python train.py --n_layer=10 --d_model=256 --n_experts=12 --experts_per_token=2 --d_expert=240 --d_shared_expert=0 --activation="swiglu" --moe_layers=[0, 1, 2, 3, 4, 5, 6, 7, 8, 9] --router_score="softmax" --normalize_top_k=true --routed_scale=1.0 --balance_loss=0.00897 --balance_bias=false --router_cosine_scale=20.0 --init_std_router=0.0164 --lr_router=0.00116 --n_head=8 --n_kv_head=1 --head_dim=32 --vocab_size=6408 --norm="rmsnorm" --norm_place="pre" --norm_eps=1e-06 --positions="rope" --rope_base=10000.0 --rope_fraction=1.0 --qk_norm=true --attn_scale=0.177 --tie_embeddings=false --parallel_block=false --init="uniform" --init_std_qkv=0.0252 --init_std_o=0.0 --init_std_up=0.0252 --init_std_down=0.0 --optimizer="muon" --lr=0.00272 --lr_mult_o=2.0 --beta1=0.93 --lr_head=0.0121 --warmup_steps=50 --schedule="wsd" --decay_fraction=0.851 --decay_shape="linear" --final_lr_fraction=0.1 --batch_tokens=131072 --seq_len=1024 --doc_mask=true --z_loss=0.0001 --train_tokens=1573000000 --steps=12002 --dataset="wikipedia_en"
Below are experts of layer 5 (counted from 0) of a mixture-of-experts language model. Rows are named router (the router's row for the expert), down (a neuron's output weights, with its number) and show model dimensions 0-255. Each number is 500 + 50 x the weight over its row's rms, rounded and kept within 0 to 999. Numbers have three digits each.
After each expert's rows: "raises" lists some tokens whose logits its average output raises strongly, later layers aside. This comes from a sample of Wikipedia text that the model never trained on.

# expert 3
router:518493522546420623544513533600530546534557508463505479508504558448499526558465538500533542533498512416617470473555442539545544565426543576529397427489619498594395508508459606413505467465576508475455516504547568539415566598608519426482431535531584520526408512502513543510493485548566507577490464533477433469532505498462507506496498466557442606588484551533551508518369475493496493494441471483511499492563520522484501510546540462546404509553456464532455476495466515436516452479472450519547496498615529558472521582525599485514490479485491514421455430531474577503558505482406520501498414544579465486535527473458526521432530494484541387517577522556444408438450503545565548460597447562467535443555504553452458479572454493444451522368539534485525547455479496439475464427526594
down0:564505478510458421532393480489456522550481516573510412511600521566544637491573396471460527470462525516504501459533489567515496499415506414492489499515591543559458553497544463519477548540498430410515500491534487391534458484583534492506488605462392596499463563551469472438514541454463397495483487533543549539565580559480537535454563594474487571540507554526535528552478525448514537514591540494570544456440525504457468501435483547494451426518508444571488497499478489519442480507599517404485433508510464486495557450581524530550543486532563547507468620431547493512527588586511520543387475584598563597480501481459557476622458570587508523541528535496520524505493566560527527521509537492396532455472513528524525517405505418492490605494627468482532447486523498469486445485543611
down1:490407453433508491628503482424525553447415553513540450618554483446590419527542524543587547460507509486479497457479471480473482490358475471585449428571530454496529471471393555483394497496487511552455509374505476472518529552567489433547511499484362472552508428416521564592577500489433520533444592584496541458485502564436505498579402436456408548454532497384585436553494501529501439505504470520547486429606462565566582451519448453542475485467428572459547444464520499451484462467438396534448525429514512568545444541537488572511541531507529470526509472510441497474540552516468438532464503520532466589525550571457491450473446461511557501515584538533493489503411417479606519487474545524520483486470448532427520490449591573479519513457531504563479480530546511456529551481481527
down2:452544499418439540508475504550442516452481570556541633462576501496518465506550503522535571500536536531446586562539489558525485606539493474464507529492568455454410454480412543523541507517472556556539512561569568469633514484550446434464510507576497543525494481528395533562532490559546449535546530529480546518462565466489560420523510486414560477472550531543553552478502496491554606468515442518558500532524598591475496525487524507493491583519551445489492532433570591487488364556480454524436474462466372503484444419509534467465455437564448480427585411517499504510510577465525400549470431479382529578453537562494493450558506490540487581555484424410492485444590539531467545532512544482521529449468517507500495598458443571426535562533548436484428478466463495588503482432366488
down3:552520510503380578457470514435462603570529528525573492528478493523456602513464444473535475549498542529544462418382477537614459503423535391545542436524455562566466479544492556532502507499495480469507507575471503540444398434536432513482450508538579490505462441583409489488432508554509530479460492449510523567390424403562489531432517503467502588504534508395568508509485401578591396589504433394489528552455431469479515462539490545580449496474494488478493547415524479508473451536577526537368537444380541457529541580489621504558483503464422502508534567516489517460492525454430463549468549512525459470494490460522490504498549560528433479568529486444549555528491419538487526521400528484471491501621495458455589508553547481471547423546452510538555494494543525561420543501518529
down4:446478538592436539520475378471460523456524511542475489454448568570555450536520540523521487565490540546485473528485530547542524502484454533422547595506552517538550565528646513429553509488549543473467531458491472502507555530503523604467494518438502370466505533506493411546487401497548551471497501488532536460445590629530530533487524482562508518518527547478567516444466515458495445495407399598449541488571586512438499531460493444503494502455498496443497446459529520488616498498499449451426493442372538621542503473519561488446443541567558468435512516514578532501434426559477521563513508537552425505469477448455541500482498364528506492484406489492448560456537613538523516451447549460476549496545626583478510538582541469624452467484483395469450496598493518470508586545420456
raises: " the", " its", " their", " his", " a"

# expert 11
router:559626530539513463462530509544483457504483456433557558487426501430456500488543432413469457495470470507522426502441536517515608561554497474545463558429563532487433552677486467446581523492593576542538556492516488563452526552546449447546436471515516602469454566496524548467521488604443517445492566557633516482413494533529546491603538484464458517520537546509485487538514479478468463422592506472504455474612589456422574614440573452427515454483496522481505552481483434472533509477553405563524535616546489454567462503513462460409513499465521466505438489621440580595560543542533521543475452454451509515384466431492581506511566535530432490564510508503512475495573551481548501558554522571478495448457513553515504515594475553533479471537456476559476495447597485486453501466501465
down0:503460499436451571557519482501553501548543503487476563490480497399499525490450553544538440579527488501521487515577494545522547530453489406472527443416527458468519492444528568472556429548453504595428433472485447516491504514540514470540538507515499511525512486423507476527466427452509477552442474534494514514525469523432565470466582479491492523518537492500466555505509520553485538511482578522435508556517449500525484442513528543515528451357603490482559402517546415535503394448475437492487512471546502577526450489446522501577531535523493515517491590397611614556509475564442502450469514440539486500519496331531527407589526524528434638475503527427439586485587430474569600458485432458468480623566427543607513422520582498476408600502488483472519512517485494530456433366500623
down1:509400484594506536554551534447428432435510496447585470464483565556544564408454497519496458514500445492464481495570519508489463533457469485483535464565484550518565426433532557465492507512548569515468543551399524527498484530515586515419498519463517568541529544577436446440457501505531452507503533531496599461405484468461502590519441534466517477523446558515546522515582542484491598364500421579405439546430464489489540433485539577491467468535545481576488508466445461501457575497448441451507544473474487493398543448494570612480414551484590584445516467556530400498450464554471440626446594531420544593494478441605547436574518586459497458404463538455542468476557498551433497401426473565533486463474554541496463489495525429474436513521397467528443450556507520539525508496447491
down2:476607550494385469618413488550532510518442489496510551422508491459515387470383596449481461493519459493450424526519456474457442551539492562524494338426592466589491502573433450440448478526566492499453501514604466524472556456511457480551485462480516527429429400536520467420459597509371537460517435483477426452554498474482561510444506526519467502464509462476581459597499439535528427538562459475423494520549477493508586510478502518502461458533435495610547523484497526560507497574461518538554531544495496509476459437521512516613492549610481425638404499452498460596505523470534543493490523436413472478493443477458482496493573510562514536542489505462421499503530434505471465494507501563473658457415475548472495470464519450498478485539422494535418536535553539513469540525429498
down3:471555575590521517525534463548566505451562504474473443522484487422553474524563461525480423594556510494520575390477547515492429452555566473492556545574585464460461468475463426421560462395492494608396521451538472501522552489497507457435621437440541478429579556475445444435548468528454450577458469501485506471492444487459480429477516518507535485524457568516486446605518489554508455496504543430515427422433430485464536465405573412454582423541504481465560504447522582501527511566525453400513497585488489512442427539537527423459546433480560460499484480575473495468466571595410570604555403533451430523567465463566519521490532436463574489464492451439479500504492492534568473534520559575576461494526430500459485485495556512559534654487462459524564508496553512443498511423524476
down4:483432558598530541567440510524509504565513481514421558398403469449409556486399531443427546525505473434504503460439410510417536454405453522438531516484446461426492603538527621555502564526482529560523426470517486520587614526495486480489494470462508457474439497447413503426539500515513478523446440514511498530495564543489430514578464557458441566451523432638545469452516422468524485442427521565485500438484606444417457517545558462470479499588453479459581541484468490529469493514529507528483526539534515498490548510523412345526519518566493430537544365502535533516437511576451491494502477526490556476516470545545439550505495501510601505462455511609558529493547480453644481568496439492421516405519481444458541471534513509546488426571442519583514492492517516402457545476465481
raises: "3", "5", "6", "7", "4", "9"

# expert 9
router:516506553519486562514557583590475595487543461490442500541454547425519549593503566524575695391496520405534553539407466514568509573405474571438407382486458535457453485564407522525485535466486559402519587552589462617398570481548516522531491565605589391520533477489462450460500525459478525541486568504557458411562508578550463552462518565572435480507514426445517476531482476482571520478473461468471471581495572528459522565527510519477533510489488459515450483506478494416518478426493411422476467527491588537413537487471451462495447564472468566450505488460489533433498476536446507523492458583598496523478530504498518515487489591497499421480532512553416443462549497515511480508570524491421416478548497520458479559469511496483507490543509535475528544485453506400445546454579476
down0:475510602476445536498508475465464463497441446480519516485523481489572593555569489450525465503489494536617576464518426429481538503494533572468547568568462521613494578538524510424398503463514451554523602562436536504537485477469521611459497510461407588513444476451530476558498472529424462506493563572529532615473531518542478514482469468550473483506578481473444421491582385508613491538527516461551470439499569461421601549522491459509545536535553534495482531537486481470507572508437445546596510524567528485451502471523544392408442532589469505472470509629380555541492525520592401587606520441495569546532574498486492520403498512508553450515443513446459516462644524466473475542479541494494549454584486511542415444544453574507588537498522432508443490539484516487483524474459552
down1:513535514446489510516419480522497487405479461484530465445562513463477436476491575647540560588569504487469492510508561592540525505464463618478514476521454514387462576457492487462569527461524417486538565546412430511430519491614549580460468445487389494534514451506555486457494411420369468431444478460474557513490502419382469507510501531471515468417477521483575544559561506529471551549494480518498438526596430470422446402504476478563453532513506608522509518520458521471402571531555429418468573513436465475472535449566490475489448511528528556491491544443464501476410526504526475538552549446482476533485563402403528510534481494450453579551457448546452484566502557492362556428455505474498496504525576468542618501614511535454448537558437502547538553488483515547502510466528564
down2:473424441581486490505393484489489465418494474535406586448489510444499450541519515460426481496481536571610508462492422531575543417489419569519480590534523538458565463491589536551490511569479504502410569577623517514562475488588417446541544544445477506514528510582442505484474536433466500496541521474440573500464508487495515549534526433520452465466426509403484527511524571521483465506493479573533592505464490560455460555452460491512489522473429468492571416457476471547486486650566402555474484582461460525482417630556524517554396430346539511527475496612571535537458525565461566500464516530529453435370592509556548532540595495483560484499476472467539430508523480512512498476502556454482530536600456483506564468528554520507456496446490431528499486585564543454558532487529498
down3:476535431560510488412562460440405489466567482372481508474463603516440619481544468426534513436461500447442430487499569528551423488559506471567508602468402507431509471432440540509493398433425478447568524430461528413444445422429499415553473544555487522575494495529475516529531455563498454453578414477526450500541446514616558423393487464478538539493502408504501487495491517545505515504509529539553517485571497484597376547495482564427559516468524490462539471415518526488493554442503507462523453494420462476536472393501434543398477490435465524463458468485519482465533478418466473495457578597443450530570560521465437524539504451410459460524451524565606512423521483507547429437455446514567458515558499519450481562417461526514525553509475569449413522503569543512506517480534575
down4:471468504486583526525495577513599471499425533584438461529433529453585538513533514410459508500526550534506537481500513577535446491482550455543520454428528504508522515393436477543549584406553462494437400365525508542564456472528335493503479410550574496477504464534496522445615465539507570439450446507516502511496553437498489514525475507558505461407470555551534585536486578610483502432576427527568528441544461512476519469548482445545511529503463497525488488476455420558495509500509482435475568518476471518560607524508522457411490434509537485451463496544492575441540517485525538376526552419495444588388528451489494564554535522440618462529545451507459555466456460495532531454556510567461549345458436503528509517397508492530593500432485500610531527481491525541458520531541414
raises: " its", " the", " some", " many", " a", " there"

# expert 4
router:513510510429545471511498485528504483373425552520530531562525538523520494426594419591395542539457519540459565459597505501482496457568540481497465490477442434476556541496568412496449499550489443489519490506433551488469448491566482610505577490420490532390504490546436544438476617520521459547492444485536454577554534492530488499435446537480564404481533329428519458538485510492696499502548587464556527459442456581480520534520413537492484440517498580482559518545524422504454521533461468524509453551414442507487478492419497550451473487497469499437509437540494444560464506401635462479574518486498525475485527557570466525418494616467503546435425508464530444529551489501483492506476512469481529534432519480552510448495603490491532507549535519471400532588373521513584522472476482
down0:509484473581473490501424531418470506450519434519582482511488517446549432426545548522463581500497503446536427424625510436432638458520453520475521513481516553462492375499484535465434429507490587480457532475450613508512499528449589499470565480459488500397492479413497563560492518558402531431546503541506605502431502461500472559440518498473549579481471513542460514463517441588529485451630495552466443407457529463490546494478596442517520500563449418500527455452472586422504537530462447519585472486566475471574487577479499473557527565513503518545513484596507535498555426508583503403529481489532539436483473466456429569526580539502478570426431474502570435435569484478455428494531407566446532481544474441527506460471544491468483587511591502565558480547584491590460481493577580
down1:506435445436455451559567460487510410535453565512453487501493478541591522569503530509513563487511462583427531439390445512501545541535516483505515571516547472601540536515413467497540474523483487490531492518596538467508371498529454523533522467443527442497416591488510531468517458537499548562437471500577527471501551444532401441463525466486477412525547512472512450519544486550591527548457552457464449450548515497469438437455485450486519486417467553452443514446498524451493576507501432554534575427466511464464424408486466492543567417495513519447551511439619476571481526528434470505453431562452474468650395505457450538398528617541498607473461511452499380458564478558614520462582458595520542522487528508533438514492496510392467468504592533515442523535471501565458394452534569
down2:484526504582426535424483475529546507477376515577501573480581568583474475490558516473561502494512498501494473489629578474473580549491552530402500520549584578491525456532485482455508583441509508411421458566562580526505474435423460479471467506455457481422499442489529588450529320453519536534543448599544557512504502562509486610533536437472465491472536622497556546518477415445510519445556560446474443426457508542560463493613451477457432516502580533464511482546546516503537548535464526462567558486414616581548488451574509529587557551484482469545528530451488474455455464483583496524470546589578447444476491532442515523426564502466477477571537468410433578519526536532587551509488489494416543507484543488505511492452500536444600474559468503471488463457463419557528477453451474
down3:505546494509429469451495440367523533540532444466447461477501538460496523410550544445465457562510508496483432481549548474483420516396418428448522524619505417467483611475632523480517499512599519581478518569575548482443449467521489508481508516503436436466428531491455486531465490530481522499506367555539492464463396496574427471462432532453483490461450508531510546540390505496475472486597398498527486491553557536523532535434427554520424442465542495477539598542523492424497550467434485510488514400524440499553531480576564535484456487469582522503424479501503508436474527387591555428492538495464511472460483593502461543458520451462517489441526516432554422504484499358342478558512469443540538546455417524521484538532565464482483507490458435593548475513442369501467535466447489
down4:514484478539570492534503559453507569427457477511497563388509456538581524440519509485558504448532440417549537428572570503493439510455443485450461415348549555469467445408459484427547497526612481452439484483555487599500446581555596521510415594491500592474441478535521532444493404545418558497520484491499512517429452446551544541467514525411512477468484542558594578494504456499449497466509446434441594465488449523569526423535508459512498478529427438561458494603418598476545471508514459426425466482462435437501559473561522453487503514429488484515516557459519447463490576459510558441443474575487541538562481502508485578537536484521472582490527478464506478474516402512483513514505497589557454490484464506622526461373518508472447393487579482548567383408481506532476474481523446
raises: "ar", "it", "ic"

# expert 5
router:451396607487415501557500494458542472531461494528548508439575440588544392480469543483572489522531481497458428482543538412456503465466445464481504579525493447538554475534511468505466458530578503515490489454540436482473468437490442592462585470441596486484454585368461534410469399500522467519511550562429512539392587437494436517530533438538449451483439468558476525459427464554508502490402421500614487418450485452594498399518503568592573387487507521500456455532515544498527490520525454497470540404523500483444553431455459493496464533444414467493529593539485472404490476430451420512391530504430522546475470526494430472491510508584540451544367448455529569521471467536492516524479388500575515416518428516441446526561512450509517479474474446492486508474447562501546485545472434
down0:556484510487422445542549541544526412445489611530510563537534480538471507607492494502503390488437462480571556478419482535495491438498481423509463474505511474495497558471451535523589565536503464457400531550473547447473498478543382417533482341506381534538475485517569553562552483512565502559455541477481520502473443428495512476537509456375513473486505487421435547579482436543522559531457515514444512507518412489576479509570485455431518544577541507493446563447464573517520540537472558438455474527571443492564449553513449476541474443536533478517553546429403516600485529520526423557380546499554497550518536478584404547485460598507570557417486556542473556538509467563545516457563531484459488476457534400546419449468498445480398486434588483552526514500428557555569508562568433
down1:385462521470527517493583533503535478500448486467551457486492545499461496461476554506475446562489553448452521564536512578499488501482531584446443514430490482565562396531605467453516432560501388480458499484425470391422361556395545576528528485537490508449511537485583480482421479570491572490524538572444533603493568496482560507513563580494504502551469476516490480511541536535490537473430525448500431504464504546534466464473522595493482479511522571496586476526489465573494518496526564526569424477405597490523511571544558446499523480553498453552595464521427532554513474492474409565459442495619527510476463471372446551534518554583520456469555542529456511418491388566545502444426468435482433472408512408413534582592479459480513491467547604546512527447581475496477441559470429
down2:534405504502479571519512543502521470498455564469569533424517522626496443466468537430473437526555482515474417421506537445439449453501484432477525522636486484463471491572485564547623514473518525565512493489497512485485471446533552573518520460458439536544507525525378553502565555550543474524565553516519597527506486582532490481526467499532588398460502510488572497563491451474481577526524433559615512517481526544471550554546574488466485457537492542450531436454441553580477587561471600513609578434446526412472526481548447563500593537458487541439542519478411446427557519479518513523480497509533532509526487490487500566532475494543509448491444461429430516461505460616508595494458532401512486404434429545455549488577502490489439469509567535504527482478547454444658330516548475
down3:466489592537484459448539452561503483409569518449471529481463522551448503535421524530485549498448516539458473544506511494475441460545498512503456499291475581508528523509448403518530459480501398543482543525591451471507372420501486465471479526436524500573473568566382408489577506514407554483487442550574507423497451549453477500551541627440513510457549443492553480488504524581553510500489428558526447507551472464500535481480460526459527461447492507480507503505471410419407552407506541567546505511497545559573470483480498465531599457525462592392509542522559458523447559465481481562570570532449488557504482551552475515483548555447476467455560491517523491499523542543474530449559434435498480596321498568526515537506490447523525492487604365487582518495430535497497483462598534
down4:471525547482444470490549519522472444551523495541473520483492475486521518536574451418473559485353567504556486553533499437508480488513441454508561486439414515395474509574482483534485480454540603467461518408602508459501522530464470430474520403599530480530506490526496470431484391452489526507514460400533531440507419442455399407501503490411539514517476452625481617539530573427516493511454541482557471470485494420503390481467550481439468495495477542453437416469497552569541519537472512400531550523500489405423515516406527521527564539471521582472535437477510616403474423428594472505576391498431504422504520385530436475404520552454514490526520554496500447501479572479471587449475555435557465496592471511446524451551499494524580513426429512543493460570473515561524492485439522
raises: "v", "ch", "am", "i"

# expert 2
router:454480563424513480527474473477442559492536492506447505533484396494441513588510500424424504474557482531456489502525509500527477524480533392419514594467440572514521539514506536541483449490474504515471391479358435542592406477523517483451441519492415476496458407482456553523521529545498602640441510513478469435527493455512472350479447524526518447550448528633482535652503504523501539512524541527502545619508474567510534433588484538429506511398488451500562442555449513509509484552508526469599489455472423538512503495496507527559448514538483498604530495418630518542602537458471427487493469445464478470462529512505571559589482487591428452429476545390512557508453579498458519519450491428539484554492419542491488548527572534498504506523536510540567465505546419565493464488611484
down0:499423480537563484515431408451557535539470463560593446517382567497513510510452511474520600531527517503449441486493448459500557456506464477425519542449519459419528523616492510557505493405528465541559368519538578555452453412416500515447504500511525409464568471544488524574490569497588557465521569505510450552557557422532562543577543525505434533491500561496510462506434509380477432478531467451509469492435515448445522487409528559472528405566521501563523550562459475517468405499543512476519507490443450591612436426449479455525512577483577465501442504442506412485458515605546455493529380486425510483514473460463495408463461507462567535491557476342448518551394528544574473528453550556481476506438483538430550494481516443578468457480509525525562523443456421513528542562506525
down1:560550467462467512542437487555519461424513614435443468495484515484456601406599543483575605540344468492570505520479469487531519432489501529547569490415580537549569498468562544445423478521515469553482514538591586491504504490504477461519481586437584504513534468443529401512437411447518480478473626435529533490470548528516498502432494585428497439474455502479499457421409520485445461542465533535477510519434572444462407497437459493560459556482472476403567477484392599505519459528508436463561440552426464508458523411501534454498515502447490504408477456495639471459455461551463462558429378523513528537524540443473529484528484504495525542558450413602485430503398533482564547560434540454424479496490537487552467478528470524532533435500532564574517520485535537419542452472522500
down2:576472450408480503432413436397513438496542572450449450499520516582504479519473561441576467419436611567559509456521566459487453486550455469545563460530471488562500523499544454512527503354497555432491514522493492506474462515523438586528397474486461497492472463485496562447547583492556447482444566415434488589498586456509550569446553623418497571481427503573463517446521555443599486440499526490538460502500506470526532494498417387515494511516464525431470438502487462542554477490436495496601494485655466485421467447501518525538513507621473510549463476408479392487572474490447536524459470455409508480489514514502479469559482546534529467463495536433493529515574490491413524480561483538552490493528501531435428506460508541567496458499438326501479550477521498412573499586406484
down3:456491511535451494337503501565510556494480436476469538470490540546499550531507614498477453461536653511485528483543503593492528530569481411517470453537438562452476409519420468452413471463492509511534560579562503550436531468532461487611487484462490479482526468530573472506474479553609467518471487486599517542571545499527467538432501618487470417583530451436484549495466469494518492578421474544557493522453446426395532531440433457595526424540461509480577493546527514475432480450511503480440518532461459462469445587436553525570534447554553555520514572497548493563537532515532492515487407470494424477533498512607423441559471468610532459501472382385465515550557454480340515604524497474574474583511528428531484498566483483460555480467501516506491515520562502564544442543489554
down4:467462501518550491479417514529393577540448509482480491660496489448525462547463435520528526482501517551440564546620511577610459553545411616419501623360463559482548422413533570550496577512474470474425570475542490590516538489422563489465451473532488535477518458485553444429504524500547411493473480523550455486439428463461471532453526381461502440540470470520491541494408479497517479561466484575458460462519491499500485508491478563542563460521581530509497524488452466447541575511491471452529468546529459503505535557465461549407415429498463541454498406572509477506527473546561546483472559584593531497488521498464405532516456422448546542496527523534567542510579458405487496507551512516435535571487647456505538479525531581547540601572472483570495551436441437545552492540507540
raises: "\n", "-", "===", " ===", " However,"

# expert 8
router:459451518617525437522489498457500479477387446408449476489527472430458433476415549522514462488486466530505567570392433460483515498472427467485479540528487480489509587527466568453543573476493537477399546505556474457604455462508483462510553495550403545554538517535543499458488488489480420524461610475500498576488499575513475527471606574504505466455423442388469518436520541460565529578493476526469521478436473515442489428543583570422494527532514467522444479464460469532499494539476469479407488496485463554567448469496407452468516614474570528555433554470513413488446481545576598452525611470449522547501453497427539474583469500461470584390534463605535428521532504491475419487399569523506440549564396476491557464385517543505482441547549487573480520536493490385573473580503450
down0:507540448419618378502523417531538473531454518444531587423433539476482452455593486497453494479547468400514472522425528468489502514564525562519536509404447479485491537377519455452608534512488433513525519431476538524518460519445572510508496423480543469525499535503502567447442398528464551409490453529484509452517562381501451552561520540534500458470501434410516524456521508491487533505486434415479462482447514484535503447428449519498477498479585553528454458516604480604430582519484507473524532434463454413496477411565443436522474459453623565582484506609600512475558495562411538510476528485475485435445547527473488438466562479476491513477510498532532413470533530472571476494565425509463494510541618572516543525533572553525429558551381508561520471479523448566563519357526472
down1:581568482482508511550559528450490516481480535542515513455426524527543568472439427471476520441536470492555486477536520577488532438462520514484459450467533466431485576534612533553540522501537509501525549505450566540475503465457499476586453484453474406497421433515466499449498494423473539421521405479588426558442599551442559568472609553491510456455462473387529447587509447469547417511604502522554425546586530456493383464506397415538465473534469507397458495504490528462477564492488498462438424512553562488496527506468483500438601561426448474527534583487489508473495446466446472512553501505500511506502566531449569540483474503553613503587496550508533419511506570552456429494532524540438473563525486527486480475494504583605515531437582454408552498392492537430467567428463315
down2:427516495411539485540490574570460464457507456500547574510540477479458491467479533498514517520483568479558508506413428568510539497482549582471471524474509510525429396394608562565533436597469491515528580449519531500424481522568522453473549466440460523507472480502516556547543471471557500483608470513511504474510501443516508474515449503514443463431436507487533470408543536550490478464497626538497603506499484410573457489543458519561474517468535474528440520544583499567483514491562452393464461611482470619545509460445503458545486469480400545571535407524508519565370559488610437496516471579625501430431458540611507524533470509418521461627547517515535445526508483513412419483504457420409419508435525520464503560502517511542564513522591438386520473479423467486508419469493457
down3:564502561506573506462550471493532444500458505440439399506516579371488514470478423584539436366575588469487544496535487471493435505488538512494499496619604472515495495555484516473563468456455473519513475516563508532572627490418509450461497602548413502528405575526537576537526490482459540605476577458388577500573516547397483450450484566502451530567459531547576421562506503431542496520536452498570546440549542440526533479456549438529523555461519497473470514439503592467555446459466489532480504450582439519498462510517575422462527568493477546562539523542461461527553454493445492474471538535397518549428467542485482572610452550581493571559584555517475473505540574430524545454515574516561478444481425464520432438489507443514521442571511441452478486573516543576545469539433470
down4:589513493466492424559541480476514520554479582565517372496590560496561465610483495476622509556514596484422513529425462508488496503475469533452495559460584551424527508543464520606421490524478468418458534435493488508567531544501491390489502512489470487509493544481448535540515519465504469431494536376518509596530447454452528557545587538498580495455437554574479421487512451483579532444557479557533518541444484468487511445496479410533467486494567595507525467484558516476507450445503505427541539447539416520514536546476497472573488467549523454460559592443480417504501526545434532525484456600456490433532493493465557563614506448568504524579444490510605478347528454449562504574478475530424535561537497463622489483489506559436546507440503512461512535540494602591507644482559487
raises: "ing", "er", "ed", "ers", "a", "ar"

# expert 0
router:457518494541477520532485584429509416464510457538536527480480488510482384438523432575498472540483399523500526545436488480451461395587524553572588554551444509507508422451595482502491461512488491554537509577544433397554515477471509445547570454572579485524537492492497470607490496470463410447577471546475488605439459520478543549437524507467613459431530543447566554379487543499505455497538504521468512477423467501481459525509584554483540526579532620499533608477552520527483480568455556415462507414463526523533502475516538462553508508502493553509493643523514400456503501535518540487501583444520549593508577539433426520477547396409498625515558405542458478563499447556487477415500496519492433507519519462562515487464537463524550456516512472487397455554436504533566553534375498
down0:517481576535451383491499474541467513512552524468464537436474428515581433488559509412500508501478457524532455569391498558488585608476461475476554545456495469527482413467581494473517543527528492480533483477423553426517453565595538570432506504359492468473496437501525489472497418489506470446499580548502469496557669487510458485505596524488533436513467511453474469534562488489580530578568470409485461461567493434448436509477557396463499546604503511484415443477515555435523507458438535468507418358513557492498506482597517457446467473495423440568471541436493549494477470566552509510526631471577538525476462525431537534459603529455505512533539538527492523477428488516574496547411539499500510526426422522529511548410421442447442447525577523549520434590439428501491565550550499
down1:368468486542456569536507540490506509500480514515600468518571561567497445481403579468525485532532441531509513619492538499529537535448411599510439447675580554501554527427475541493522536547432663530503522604474403523529447522573518491554488541487524566538459532505537474418507502609542444559487536530510519485472508574468520471446537475453522464548452489516521434458507444559455619478518579506420492579481568473490548509588593545595511454535511516551547487533491399411553484487566459527529514488496498492518502505524431535582511506478490494584487500414446525484512535455570491528521457498400364565553527467617499480555576459478558480515470510444398587572445445510431504460508485455512432572488536537509509539503468565555506484492431419514528531490499426507502456529469514
down2:396476535594587554586423489550510505515420497510461437499547431402414498505481575511470508514479445477567509536516451444402456497556550416578416435358586549535496565513476562497541483447467422485437525475514369570531560499506436467549525559515518558439486534419544442554474496479544573533613486499568427472539438439494431508524480480477533512502458480510426517475532500474455515518482575531470461544499503491523413534535660494486503547501519487436476436522562487487565492378541511490471557451474487484529383492520506529547497501532552398530487527489534404461499527496462524455456561506535540411540520503559541524524489490528500533555561513536466509541492566493407495573549459556454504635524543421554563375507499568454568474486447467488412495451529569539424447532566446
down3:375509501487439499319528456553635485410519436440503576494482532553477479502562466512491449541478457451466470439569467520475522520505445481491540472627506546597591431436443566556493434494510542504481533502509561485552494479557466503595464406469463402470455551459492540502536505527537527538421486455531541478543492417417477488482415569568535450530507508514546449432503469492494502526554503529459475587403437469535484530441485521523493490550460495558488432605451537545465579530448465499423569430487429544505443475515403584546533516604547448508449493571532541501477480517491580553536475569510485580501571560491604545514448546440434479506453403413485477495445522527482467496546459541493518519460578512498538546511563582463428467506533534582520346535447496498426555550539453
down4:602497582513506540483540448462377544458498480566440523483505557506476491503600424404563421540478553503522538519527474473482470515432478524560545497582553496432511464550435562496471481421536497528527532475507439543416471526526508458522561500578400536496488484459511499502498412544525576495454494409553434519477436531607482529538593547473498526486585477495580485539581426659441510489445373460539507449446419438463536568570539532497519486507509539553537404495473494456544517472491519461622472453355401516538617484575538506414538468496580411548538474482540519482481443556550545487494550506500491457496479604493498402529478468417413490497490440567492483509542569542474598506482516528404560596535509509513535463513589518481457456480572552444490484530493486460535541538436465
raises: "i", "um", "in", "am", "ar", "ian"